python train.py --d_model=128 --d_shared_expert=0 --router_score="sigmoid" --routed_scale=2.5 --n_groups=8 --lr_router=0.0017 --head_dim=32 --qk_norm=false --tie_embeddings=false --parallel_block=false --init_std_o=0.0677 --lr=0.00459 --schedule="wsd"
Below are experts of layer 5 (counted from 0) of a mixture-of-experts language model. Rows are named gate (a neuron's input weights, with its number), up (a neuron's input weights, with its number), down (a neuron's output weights, with its number) and show model dimensions 0-127. Each number is 128 + 32 x the weight over its row's rms, rounded and kept within 0 to 255. Numbers have three digits each.
Before each expert's rows: "raises" lists some tokens whose logits its average output raises strongly, later layers aside. This comes from a sample of Wikipedia text that the model never trained on.

# expert 253
raises: "able", "ing", "out", "ant", "ions", "ors"
gate0:130101105127161121148126192106165120076102123080145161090155061077179152156135133132166125128150074117079113147186122131110141221170113127115079137152133105098094182128185107174157186130118165098124117135099127098097175120100161156158138147139096127075098203104110106126117127141185110167146134139148138141148113164150119083123059111133156070172139142096083060113118094076143107092096
up0:097103096137152134202131182114156071140091159164095173117164126088140141115033127074157143123073084193083095137151134128124182140093175163158076108176144127103075136071123169101131076102095142147186151121125153110137110131065157119119134143124113143102113119124056073106150173119152171109150119080154137154113140172149092180122133092110095102140088104124100080140106090111156110124102
down0:110146148173133121196099107160150108121099176153136100167148158134067147108116174124114110077117164090160115147131129151146212141076142142168144121164148167132139173077134137117190045112104147119144110140197181130162139156113132146082170111137092121109152094076136152145183136127132087144070163143020173085140095118115126156139086181132105159161100144091122122072120108117140098111106
gate1:188126122113142128167134105113202149165122164104087182185108139161085170126146113166159082126111167120172116164099173181130141158116144130108173121192167136178141115057137115090134133146105161140107144141118122102153092129090174129159148164073061112123101130180138072181087093141123152177065088119133140137153163128140090100172132110165211152081114161119138092165160096111144115167127
up1:079195178105151082182072101143144111146129118154085109148122219090110147129087166138103142109141089091136193140139172189161126115151142125166143117155193110077072149111174140112127134114148132178149137101078143141092078117078134121100121112148115129150109168122192128128117167121099169186112102152079110149171139122114175118176133149084151147175057116091148130139086182082117133141126
down1:146130119085188107085184088140101138133105116136166113138106088130082130162195156134100133143120073113098091097157123084179116130124177075094076186195142101119126097163109124122139168100084134142143174117133100144166138063127108116088083091190117113136185159108107144126196108183177136070113189095150089112127130143179117122142150165136142129146176141096086177092084135168142156106106
gate2:088131168136089145170086134094125054109112118128148121066190104143144133163080157168172146103115103079055134073117096052148156123105155136112171123074125153125114100136106098058114150134137162124163109179097164151109132203114120134097136131128157062134108111111085134158172167114148158170160113144129145145133111109138148138148111044116132084079114121104186122104130168145186090126193
up2:117109150090179108137100097120120116176057119102137085115143162129108068132064177109101069127111113122062128199176094135168127126192160125155139115096137106161154187164149091159124122150124136183129165124116155143120175089109074159115117148097154124083116135166129110189166096132142133114160142126145116101086157177088150164171119107127091162177195163068086121141089097159159175092112
down2:143138142098134103118151163123135147162138158097181160092106084124178145095124173082163124061098158119145162139165109077129112147117162101106074129118123132125171190206139153082121141121156161149118112053114158110181203163164117085124156152146175120117077108111177116106120120185156105132157073195174110185115130124141107099153151102090062123129136106095131175084122107114146153102060
gate3:122124124114118118111075114141157138147122177088096168130121150161146181150115105151072127078106124094154117110150140122106145099093091158129131110212120143165075091119156106068134131099199096159143159081140178140166061117162102109132110169126128123153145082158142139128090125170120090109144118078093096157111233111098145135211135154144081101123102146096124142191160131162130085209150
up3:121140141106139176127151194128120141198064125162097139117145125102106179073081087105142123087157084127124120125106173147148168120135155190145152114168146110092115174074160153123182150104157121066124085124117157086100100131133150127155124141155042170076109098179169109128120141173106133107117144086140150098182150072148156149165179112166099079156116128055104115116123160167107067157124
down3:097131176117121152128107109160107087146128147136158127103186155127142168164178177150138129130141124114128072181116143160156148074147072185075170151112142148107136158151142110072105211220109141087150153142094084156155121152150115107164145160075131150070123119127162115149191090139142154143146090095127087120113154112063154138221170155119105167144101105158124109075142135115159123184125

# expert 210
raises: "ri", "it", "se", "ie", "l"
gate0:135140164079163105169068156138162156143170108152140166102146191068083043094086123108153109103129150167130160086142146104106121177126057118161119134175122119135148142109085102114145123144137084099121079154161142173175084123146081126164131155116157127151149113160213176156097128093092150110150098119157192175136088133148138116132132080116100124124218084145104133141079117116126069151137
up0:162085167162111092154159126134122199162196092163112088153161108120086165097111130144100162096107094103145163103205153114123066149164103158141186098116178148127143100150114089133127127127081184159118127171130162144202108052075134139100149141109127118116181095129173156129171127071142121134137057151142077124104153121144097140180100078178152108158146090150136082137068114138118123132114
down0:122148109102110184146120133128106082124117203125135143138088145135196052157098139073104108107150139120109092110117139118144086102177089122198139145186111109148177132111080059141099118155154149146134182188135122148107153150084126114091085166134068119132093099116148210114088122166150119103102105127105099134145135130144167115088108167184141083066095131126199136103146185117078113122080
gate1:163190115115132184099188102159133116165104122144171112136142127133201109117144114131117136114124101101094135104124177147211155167107143108142096141123137160130106046106159106125135108145082139093139079111135157116101109114187192180138149159115206140049090151122110158138093152127165137166123138172151101101138210115108110218136047142180144128106078141149138112148108153130129126130147
up1:079106135099154148094087091084166157144121153186094131085139176118161143124140135171099171139116116150091110156121124138108117098078158088136130187103152104172196163108155114162109119184172127079125167091156152119131104125075133139105060120157141120156153107063120148130130108164160088108110118110112214138098102143163152110103159156122125155116124151130110124130201149083082126215034
down1:190120136111137163066104161100123078164113116104147166149144152040147141149171093187192157146070157123178144069128103146084132146140127068122178195197145183138124150139104167128145130094171179124108102136165091114145166108133160127137113122128129072149160155146129090154165163135149143108114120105111140149146091178126175118128140052131099112171121128090064135196089101104116139131134
gate2:164098102171118099106083133081122130177106138109175139082186153179151092189091151112148178133152118138172113101115132111071128105114144114088112086101151160126111131099162170141074171179122136160133142121133085138128094102132172170155128090112135185089142149106215096137147121161100139045108189186157103146114147184169120101124125143094171110177121147165077085108124156078078114130150
up2:145103171147126179150185146181125134011149101108106122139120115115129182050160137142129111192161155101089187149112092135175143113083148127135117156151124125135140148092070092120167083096133129097076110140155179120074109149168086075112146164123111107175130128124109177124124130121138117139166073096092146146132159107097108098082122113169099063118124137077151161186134166122146185112098
down2:148158098184155116129184098131105133150138062105147153160104140115173126116141169125127095143144116131102145090126189089178189155106135167071118129151116169068121123191191050089137117150172042160037133114154174164101154162131172163133147093152113142117141147095114118158120108107136115068148082118129120110165107129138143073083157111092093097115138109158152114146156084166083149123152
gate3:149116108168124098097102077096204098132125148124136177092105134148198138139175172132125108142151098193125091158128119100127132101162132142132140134106116119097150129173125177117129124116110089059167093123144194087152091115132118142125181067093131103134123110109142148087097087105151106115108092137121128195195122123131020125134055088090117136122067103135187114130147147157157058177123
up3:089165184155141149120132144114149082169152088156140162162096093129086135150128145118177136086149123075119126131134124092149112143124106132107144104070104113194107100063082085108115143155120082185123116111193085081129131120112137045149091161169137099155103139110071080144118143160113100089108123149121122106075141164121199070122138168129119116107220158091091138178115148063097156112161
down3:130147174099133135111102139145108110119174125079139142136131098136189122145109142136134114170116154161158148070143104089085126170075152080133080130073102154111130071054149159125143103152128088090126132189101189122111106066153085125157098093133088177137126109161085072191123101152137148144125079106172125163128111086128096148170107147089067137102087151139181143094166192104090068113172

# expert 213
raises: "el", "ec", "ul", "ter", "e", "it"
gate0:104096091133148108143080113135094129072138179183180160146168137102131139157146130077076175142103077113158155118117115154148179087102113138142132111101125083157170163134141136144067081126080099092131145109115183172163114143147151144109135140138128150142150115095060076171105096153063074125121130057070176123098094103186184148119125114145119060185114162103152089087090144115109161153103
up0:123149149122122207098115069103081126106135197165114118139120144102114159117099148192092162194122135076138130126162113106104092176161113152093094125126080149103096131157142114102207163141194102115129164090150130041111143102143153116170173080131162132112181135117147147134176156137120130093141120127073081118134140143154067131179118123119170182179126157075137164097171112159161083167129
down0:152058140120153140117140109080172122113153114148112168136136101088137126133162116116099214128064123147083149092117159097116203139143083151117182187115175143079114148131094132123092125118062192111111101155098136087181107143130149101141159099190131146097184054141186115142135116142167094133083137130136108088168091179146153114146121150139108090136098102097091107094146069107140181091087
gate1:175166125117191141123104121130174140125139116106123082122099125107157137210156116096103102125080133118116136166131104073151156117049136133164128127161167089144165110086142128140172153102132147154112065105106103167107090129141152134081131079086091062155140128092143091170190101097118116076176137109110133141233138141136168128090143097118146125122129111082169113055083186071111148099149
up1:092069171130178137141089216151123071139166150134143102107094082086069163072127100166143102157128140117146150169130104159099103113165176130131129087142165124127176228115133131127104160111045144121148188091165152117133142092166160091159127134156109163082164064196142108114139116120140145157117142129089148077099136113152115137141176094157126124129124095105074162139178119080127159132144
down1:110105163159133124143105107138126091088126099123116080182176154111093080119122145103083158099097173074199149131101141125074142143123124097126159076169130133116166127168114190111135196119115063126114159106162128181098066091097107089100139095142106176114222129166119104170097091087114117094115097107129137083148100077197118137127139153139108166120132157158133125134110108052124171160077
gate2:079085104153085140124088172144125123162162068114193120154097148069122096133128186075122172104186133113169143122133119085082072109160134178104096135140097116132137142117162091119091094079153180039093112134137056135112130148126086172142169141130159137117101169075148195128124111185125072149145158179113161163083109101111156108131113136125145149176071086129132091099106141154122144134112
up2:151148151124153129131105092122122080068103124099202159121063145125172141183108131151113118186180153193107181119130131125079119187161162206173139110096098152136133121063141078110115080140118158120166073152118097056163133180151068159133083170108162146191149175159113106171149109185080104120094099136113172125140124098157122116126130083130130123160116109140108112144104101105121112122087
down2:149083095086101125165136130149159061118138121078135123137135100136151146185154097123142076087134126195124111149151101185085171104125082138101121097127137147177163143186129109146158163105053142106155140163161170149161161152116083125120091181117094132037103129156136171137176158131132171105157138183150124108111087176133140129188161118139091204113137155181146098185084166082133133126122
gate3:123142133130193137114119157142123204119129093135160129149137074156222126148097118153117104126189123081137065166060138134161155121140190120081097096118073148113160125099120126118112130155154111103059155139086121161155118151096080148163170121084092155121165142144134117062148156096129125149124168171132069145131159153138159111098144099138175088104104194113136073201071104112159090111121
up3:144104150146121096122121103092208137173218099137198096140108136105094060105130111080225131139074160084091104160155116128151165107081092090120148110120115159144187103155111091142107102112112119113097091138081126120164157153101143140153160206169103120093105113140165135154079135140123060127131137123117115094165151086070118121114132138087166099124169120128160156186119134154156178158144
down3:151094109133125132116139147103164106121200090120081134136128133154171113109075147106150112181113150135114139052129142110098144111144161106107113185128087129081185132134114143124163124123153108149108124080152192091063120139127050190137076114125068123104140068171130108132050135105107159127095151193135107130125122084100196143138112110195160065159144148124136144137134120111151220163119

# expert 117
raises: "eter", "mer", "ony", "ar", "m", "my"
gate0:138126095141054158156120116128087099154117119093131127147115101162134058164138144143037133104165095192159217161134143077147149102139166173113149126136119156120082123177136124126103162172158104139146174110157172160145164129079148129118089121158149142123091090117149145149126096076088100087142136036109058132083108144103147132121145086108172096140149153085109088170104108134078075100149
up0:172132161114125130119097130126173117156138154141139143126172159136102135086136116141154060169073117154142068073100132134092109107089099113108145137081120152116056137093116121111113154087058117155205089169185146059186082099204194121182111187149136112154162124124152165117110158148129173135090120156144157122090172158114178097118077147131141129140093119089093097137108131160149089141174
down0:128123100132201134100099087081120138139107189128141090136152096087120120116096096094108084164126161134064125132146084124091101159163107136109139126130208151112140124109109140151161150196099143119162094098143130148119110115119100128205146127170111134145101127152131081103120115094202078211086137113111138081090080131171176153138135103150207139205165101119093097113127166130155181173093
gate1:157142147110171103087174192095086144125126105114058146112108164156121102173161139089160151183124113144130149169087158106111093074140143150161166122132185116086096073105159138096136125104139091134123177127159155100144139159158105151089149114084090109145094074132109157089109061135130071126162098103170124140052129081108156111149118136101092084084109119122118119201059158151068072114151
up1:162115141103135141143035127140192125167129146128163104145108077089180104114063154146111162089139122147151114137157056145148184193123142122133151190109066085154182175118131138126142148133102131055137090141112136129112119104154036176108113111194111124079181175124151098121165152149130137095170143140142143098156127117140109175159121114172148103129197175144075112122172125135139106115126
down1:146092184128106149157120161149107099121117134102160119141108122137102072120126175129103120156141147067148141136093159163152103125121132137147092155109133122101159149083143100144151090205145103123100153171048148148117132130137179137138129157082163120185124205069085062064076145091177121133168177138131093151108161146150156130030144090089141146180130124185145169074155135133094164108145
gate2:135093168086183105154142112112125119099101105091152170132149181132141119153156132129120154171121107135145165160127123117178151117164145110143098104180162161159129121116180117176192193121086130201158142133095143107137106140168085119161092119056124169114199150129170157133086102105156128090129183121102089106069131139116164164156089082148161165138061113098148118078171172158200175097133
up2:170171134132130102145111161098126152152087156155134146130179164130138127103092113052119117154142169172140184181143116152129158139112134077113091094151082088104138167124112133131151142086125159166092094118135098112153109124110130149111195133133138179156180063148137146092128110111210150186116056048084136137077138084136130169130165127049165154112146174075083160129161089133177118126134
down2:060166067135096129065142099129169068140156073194103114156085129176058166098079102103096124114174125060117143063084129112151122112136093155096088137123095124131182121163131116036116139098157150160098092127114115158055154147107154131094186168109161146151122108162166135135148099148120176144125114095060117127131155124127113135091157165159103124129173103134136155151103115142177133150128
gate3:142114163155068189161127149141104167147103100147129168085114183127144103078165079153099114109183105210108192102160119076171161072100175125099142166171109136117154106125101133083164077109132126141120141150095101199106120103107118134108138111113198092053095064126125116128088130086115124126116091165053131101126164163126132138182124132112115128156099095139120120142071110117077086152132
up3:145151145127073146130079143140114118189152129103178177119131176131143138142113145168048095129174146165125131111113131101122096106142132115145083111114051106110133155092097127148171107109093096201107130101125087204088104111112111122110096051137156161079130099128150129154110176094124124168144091131091140101120195153181111115106102071109160101110125054085168169153108061093121077149146
down3:075121150116138112148159165110196122141110124093120131136114102151129081111156069219134210145104076131139087128153154146155161069144068120158166112139081106095101143130116148181116175157114132122078101125115112143139080137133144116139132121140080112102205086096085080123117151150105165126172109125179143103144144139188153133134127064121132104131123150130143020152101164178136091082095

# expert 239
raises: "ey", "aking", "ies", "ings", "ore", "ing "
gate0:097082094133163035081148132155100130120084120129137092141177127150162131143157126132107061153111089118118108096110178112158117148080125121077138176114142166097071123097168207093184110159156071094151103149089112119109155155164092081154088126156096104154159104136112136209099105108125121181076136140132108135182141119102111119130160112078109097115158105107123123124159084107138202155199
up0:143130121182139111156168081112145115105159162129186147124149147125128100151110106159127078132117179137180193104158141179195127154157075145171137163136131116031136146089121073128153146089112114134083129167148151161102171126165152109134160133067124112117137076196115130177057171105115161183154096128168120133101147162120145133131099156109110110137094142137195140115174102176113125057181
down0:120094083094103158156141085147099184121160165114120104072100122179113175180164089151101110100128116110109152121133153119139063162133157149126140199163147207149131114183150121132145112167111086121118182102099109114130159105144161082176133200109170173145036103106115130131152143098155105130113151122143088137145092119178132085135157125159107124142055067120108113108184096051131150142104
gate1:156150081155143084135084113096174084171149102157185106144099077127131102128168192158182114106132132115112086193123128108142129141190140106086113174108117109095108076173135081157166085142129113098042114160132134180136177097131121120133091151133073145135092134123177188118121149147102154044151128083080142175099114144149161090113130191138155097160144140137145084120162106066153130124140
up1:105116108140124179100129165113142154125122082120136059057143141115052137133121178115117106138148166136174171149077149179139139145134199133119147111130157147130172129141094190162126102111147093095042152130111109151144120148115105153143155151140166162123111076118105095101068073136103120102131169097145066140146125070115080085139113119102098099130104109145104107102181020118143176078093
down1:094118122172132092157144080107160152140111145183161176137200138163151096154156101142140112119120120111103174132172147134114162073095124155127090119134151159140104119098118080141140106142127078129106087157146119146140143162138137194075153086101085140221162135130143081091146090086112085048124124108139142172094158072060163210154188104184101131141124145112102127115133189124112085117107
gate2:148092149122134170101132128135116153069177182049140200083186091160174092147125103086099140166105078101135112074118110123145134102124118121172073136123114110126180126110100138140161144085104116091164100230150051085101121065162104143159154153144095084100145140178137160103152146112104078107136116153125169120104112089170039144109122151157118095104125105099117104113128140122101142139116
up2:101187100150066168122158143123146128154104103082057176134094168097127161085133203087142123150053112112132168155114111135126161164115127099101144081175073114128130138167155112137150135138097135114092182090123064135105129200112149153093129138087082094075158127136113091152161107115163216119133122187111076119112148169118123136149074084153125166103146130122121169190073115144129104107133
down2:145099141110083144087122185147103122097063126147139128137149148191122083162131113138171096128152179132119097147153065111133131163128125133131136081107155187147067134141121115098130124195076198060104140106162121104102223037085130122128084114164134134105149138142102105164146136133176132126059115138188124151110168104148089149179124165116103067154097134122166111136135084144086098146144
gate3:125119118124067112095111119106162134097076152128175158127096143159093129131120067147088119160125139095184179140102114105078120147136190104158077147141152140082117127111150118089138138073124139025165100088113107064115158113139097113128100137055079153093111101105104107071102073127122139059151169156153190126093120138143087150115127113118078207142134148088166099133153088149150088118097
up3:131141074144095167129154061161147184149141127106094102179207168132118103134155165118137105130143121146115101129161123125179105086122016212086162139135182137147140126137101126152109128136140066200120168094114153128062152085139146119112127098157143125135155152134162153168133168150170131199115091105105116157145088166116145126084094148101141083112106137135147126051138121107100149160181
down3:100071136101171126147143140128120080114149130189101154093137129162106129103167177128138181160085129097143206137120113086080189181094136158162088125150126104158139145145130146100143188186129159158130157090150149128175136166108119135181129171185144104137133121196108122086143121111118134139146176160185161198054107080142186148114147154120123129174157106076105117110106154139196156168150

# expert 31
raises: "ray", " himself", " whom"
gate0:089104148150160121106133103118129129171120108115137117168116156148132160150105143148212148148134089185183076111140104101175139202067123140079084122061146085135091136113130151180118141193116125150108171108093168091068110103098100180132111086156122137124127211109107128203121184170143134106064168123148107150100123108106140115080138142153152132096067149113111154159106131091121074170136
up0:126184117089095165124120075162161135083193149141135107065113093098125083164106129201134083147118151125163081177081109109116083036117100125114126077164077114122088136132089155162123109149162098153128148124156125162168165102139137166146150114156148107073143146135157101120127115097110123111109132155096142080139182153200169193147074165137102083101151093126058116137123084170100135153129
down0:143158110066141093098182129160196138175153119129191142172139145081117141118123117117146133143176071120122110141169130118179110110129145079110055116159129161075143129199097190125129130117183163123091116133109154095085180134167093130102146154071153073092072093136096104096119127103109117144148157091154180117043146129149104115146148130146161099084126132111124140157129134123139101237124
gate1:132142134149084100102111092141101143040119112070144125122131133158121085133167122110093127150087177087167073138092115140151122109127095110113150173102135150117121119085120091136140098120137168133151114128183119144119138091203127165128106185101071135118095109160035125134124146131153097194140142131097120116136085154156145063064127018115112150075166143195146107113089081153137093095146
up1:094139095125151168170165198140134154158151181157083117130123084118098118127133143150122121126173070118097156132139060177146099211181145127105145086200160106124181153126148134199058131140108097125176155131120143124107107145063116136103163118115158081172102083163179135154107119103154124085145066120142141189084156096101144168172143170149170149157161113111135110133175116146173134109112
down1:104153109149112145117078084088117134118139115101084134087102104139107173134126157118138149168218134132200131133143114121086184165136101168104118156119069151150141083176152168084087117152173114155146126121108179129172134124104134145108097100130091141090106205103113106145242145122152153093118165129105156172115142157192151142104147097105139051085088105124070165101156178143127133106114
gate2:150136119123130121146118111095136084052153149169133124128090136128100143171170116146124188128122111105062101093098192106152173172137115115128090080147168162110103090100119076179153114141126185097092177104116189189146097139142119097128140126150120153196099169124113120146179159196136080153161180145143099159173100138125156128126164104151122124126067150103145113090097167161166230137149
up2:119102159097104195138117149124116122113085134128153161113163112098091170177145126092156141120145118155118130072172157193117143152134117093086153094154122127123149130032164090081119167105141208123096114133134152140117085121133129018146175108114067201148096104053119151120180110148107123147139098092113126157169118169102108073128151136187112087140083138141094134172115100081133124123110
down2:132104176142125119153149153054149157188114111098159066178118174128090086151132145152118169103039108072101120119110163098122144175140063121192109103093148159141129104145172108114131082167112170110127145075144132164154111151131103192120036131085145098111120155141185155095115108148183147119077170147130139172104149129078136129128061116129126169143096122183129103110101103091126101118122
gate3:139134065073136135166150188171074101126124139079106176076124099111143102136090095140161199094128120126187085109135124123170146154105113114087125072203143169101135068124116098115132179087162137183106142145095153185078147115152161122087115141135072158127122167183166139155149145177106160068099123136152215112137113129101170141148143167150115092147128166105124123134176145132104086144112
up3:182132149153127125136162080131141140142113117207126137155114100181101145153151110112080120129044080103084104070124091097075068133171145110108174190111135114179116146105163122095106103162128103127166154150133108071115166129058080139099127146115109110151157147116111116093114129113201141087148091141147069089137116062156096151098119128114155200096087104103123128101106099134155170054136
down3:127101156164095096127086108165146122137125133164117101160149135099097172063156132105095117109038139089151111208143116158121127104155186130151153101126102164141116154106138099148133090096138131084101163105138119132139080117140116120095142097098176129181214108189115175085123150119083147155094155136120126072167129120137132155122154062080133120139108155131180104167086189096154164215182

# expert 9
raises: "id", "es", "ens", "an"
gate0:107151097152047085133121195085178118109119151169065205130163111097095162118132212106139115152117135108142125071117079125156141131110182130088140137144154125097112165119129111124098143122155117104097144145087169175163088166185151104157128114124075107138138146088098143099066122133062135129148171107169112118141128130163185142103153047100087116119095104138166157121158140166103196134082
up0:088154068155069116108067172063116112098131112174074165136131127081141169162160138161131144091083127154119159093133152116134086136148148134108141103155134133101074152145174193124138133131151152163093126160052103132110159115125161110107146143114078131169122157119108035109087117140056162172131196131148123121176154154165150099183158092128091111080127084149137101149177122180094118154097
down0:132098156180148130099136092098128066123117170175132074121117090111145100151124134125140113138146139112147170079091182138130132094160113099113099162156126183100162119126049121104056160160148088059118145086153088151116164143202068122143170125123172135123098123123079204065144153111169135142168130122157130098108210103142146106106146134056123110153189140076119125140170104099139150123102
gate1:128162167096094125124157192125174108075110140169169143102167180065139078121126135141070143095114092118122148098093163117076140107120115106150128094173141138148082159101137125111051111114101159112173120173108093195135130095162086130092125112150179147145109168112158144086142137138129100165054192129094159093155150149102122178142140156153075078093165124116190201140100137136137160168165
up1:125066143165102172157090096172164087090138129148119139111101115146143113146138156144137180126134093120140150125138071159148132128188127119172078153150145138121101158093190063118094142165158084162141103160143136114146031154146044119147083140167109093180097131132079093149110154160124078156099185100098169152111109102163071103121111167154046147107119136150104114192121132127133176137158
down1:129183143155123149136150136133072123146082186157126116134110111131153154113137109118101106180190148107167187130175168151116090133130129180172104109080096103151150106102146062082112167065128074104138087112088173126158079108118188077166143133138108094069116057110105139110145104092144074123142085125152152109166194152138131112135150162076065137109084120185105182102120120149138135172103
gate2:117163130159131119122157123112146132101153071143133133168158156122182148191115130148090123149162107129121128134108115154124114065162066118105112158128094085055104078099166170123130158087144125132122104166091108110152173115182098125110128097124088165145050126178135087155144209196047078065161129171116091098105149137130091121142198077089109136131127187144157107087110128108158151118130
up2:138100156093142145162137101163112121196106130117118099083098096129065128104075159115140114134109154067148118152158141101130077133133172132131088090115089146179096183111111082129151138142103071152095098080156156154171066114097108132127127160137142080079150172101070127126120095110225164184136137113178177109140099204141113134157065157158176136103141112147152131108142087096076161141152
down2:134152095092127145115133136127124093096084079139096108137109077115125123146127155105148221105113161067150150112113140117125085107094186147126100091145101108109101112150130092108098114128114051162133130156132138184190145082152096194106167172091180098098193104114064116134101146150128133101149114096141151179099088119154120190166164159147104080064156071142074102137107085176087116112138
gate3:160116196157134106116192121112119054133114139162115093155155130134136201104120123129170118118131068153132093139080145113110099146113145202183135131109180134141116139148157145153101133072132135123143131101113108174151127082177177154137168105082132077176113130136045081111047105157074141080165145106133126122143129106114129138198083113134135062139159072136160108097121141109160117178182
up3:143133111082141170140190087123083073041042093148116105146115129128109119135107144099162100152101095129159145119129151088168056146116174101175103162094100091064150140133143159160122126127116129166093108142170077108136160178177148127107085150083105086123135141072103186127101091120099113070143129101133095170129117119172170154196106123123152070147173134115139135075146193141146132126124
down3:185102155113150183120138113126118172129107159116139120126121149129094157147141160160121161084153033084141118090148076146148146126150149095110163102200163111123119129123121115134084174148146148161093202099168096146135136146158096094153072084102108102121152179068081085113075126140130127230139119105121148117139121155149178091135159160138080086178130071119122159097070112107123128131197

# expert 199
raises: "iv", "or", "ors", "ur", "or,", "ive"
gate0:130134204112122075115116100094109093126136121101162127081114065098123125149124125077100165108151140098155133117203104144136163130062065133117099126166178130198077109199119193105096081136153151119109104120061128140044075156144166146144133128165216129099097119149118125122145147134171137102125134094151126077123144154140104110098139092102127197136152124156160117131159136103163130177174
up0:102164130064144205066112122146151121123151108155124093083130113121104218102120105148147156138165177070203159134152082159163107127101108108108183115190134097129120096083151184121112134076145121148148131164127082112130141109158086139099130151175169113108102087113128194172160155121099118080159104123105179124104076133148089119123130124107109154087113073064089103127096192161130109140115
down0:108151153142158145075104116147172108122164157083102061162107110157040170122178076145171145107186141055139134145119167199168132083150143084108112160179138056115165098102064171118140128159120127138095153166166140127128059126122152107148205192162138123085117158153136118130123120095071108130096101096167104136115139142087131142131144137167088133106112125125137152112158123079181149135144
gate1:116082133191118108172068128123111136141108144154133091109168138103068085064121172170164167115095144154081152162111074118107109163102129154106160115114150134165118143100160101185105088132073025111083131135147140120191142127111119125132156151157082109106142183167165068152123151146109124109131118068134140168140147127086191113137160182147138142098080117146058159156180167127083151140136
up1:091168125074133113123123163097117132091085083122132100170063151124120110167107201123089174120120174100126158079104141117161197144154149096151152151127151156165120104078107160140178187117139102102149166071121085139120068113095129161140109147029109121139119123122105189137131116068162129152153128157087170122113096101154171091164170082154078118094177155112114124064140155140075127115123
down1:088172130098126055095109142109147096099096140168141162098136132108134160143101141162091096149166180114126129051080116125079103200099100144202064203147084149125175132120109116155112088152162165158146080131113116115104138115149131126135189141144084158155106124117118141151168172140132122147134138157099113100159115083182081117143097131121172150147088118145131196162137125180144054196170
gate2:149090143120122126098114100097159099090143153092103090092123080125150118114163169159159149055142167098152201099133116099179135118146180202127194178093131119062115124204151107136126138144136081157148130130220157138133084117133147144162144148090145151134148106166133166141095113148102152136164098125109216116142071095157129186118161122104118162138121189117056152098119112169146114138139
up2:077135163153103103147096172129131126154128118097090162124118179100108087170147106179168150141093104133181087152075155156146119125089138108063109161142134159109090112070081143094108096099101127140138133122110104095137103116102156135148105189170128163188135162123061158085072189170043123145166141095154097183144154098145134076098113170088134062071150117125172183134113132119104120128145
down2:164143092163115090151124089090127104181169137164151144151125151144093114116084098111091148141090096129093103092137175121143193127158153133094184187173085143140187127132179158148169162150150174110118192152093123093126134115125102106148150091185172098107116152100090161153187081141162063117159170198120171134097112147129170107151099116064099100139102124129107085065090153179096129140136
gate3:122112124094089104120123126110139152133152119143135127081139140125137214164125140118143112101155093105065126118133103086109190119107154152104132180145069091123130126097079150144133101167103098139116045087186141199128057127114081097150150190117126127087067154050124165130138186121088140131122105148154102126101133134116170093117089115125095144095124071101187117117095148072122044113091
up3:156100101125077166116097156151141163146074102164058094069114106085155138145090108115163169125116089142167084153192164121174146086094187124121127184174101113147108111104117176194129166125142193156146091127146121172104119127114049052104138146145119150156121115107112110124128121142087129135144108121119133084147145183132130072193159087118110094143140047090121097121098159106187122131115
down3:134111151096067133121126120096121153126157106128087088070129175087117113145132156119124117119163188197137174169134093205101088110136111110092110174152097145093116083093127131121116153128086130133096138144168128076139121118133100037174149163144103122134161131064128161120112133127087048094140140179205068200109162119158164101145090108113146112177132090123151113079109134131174122080149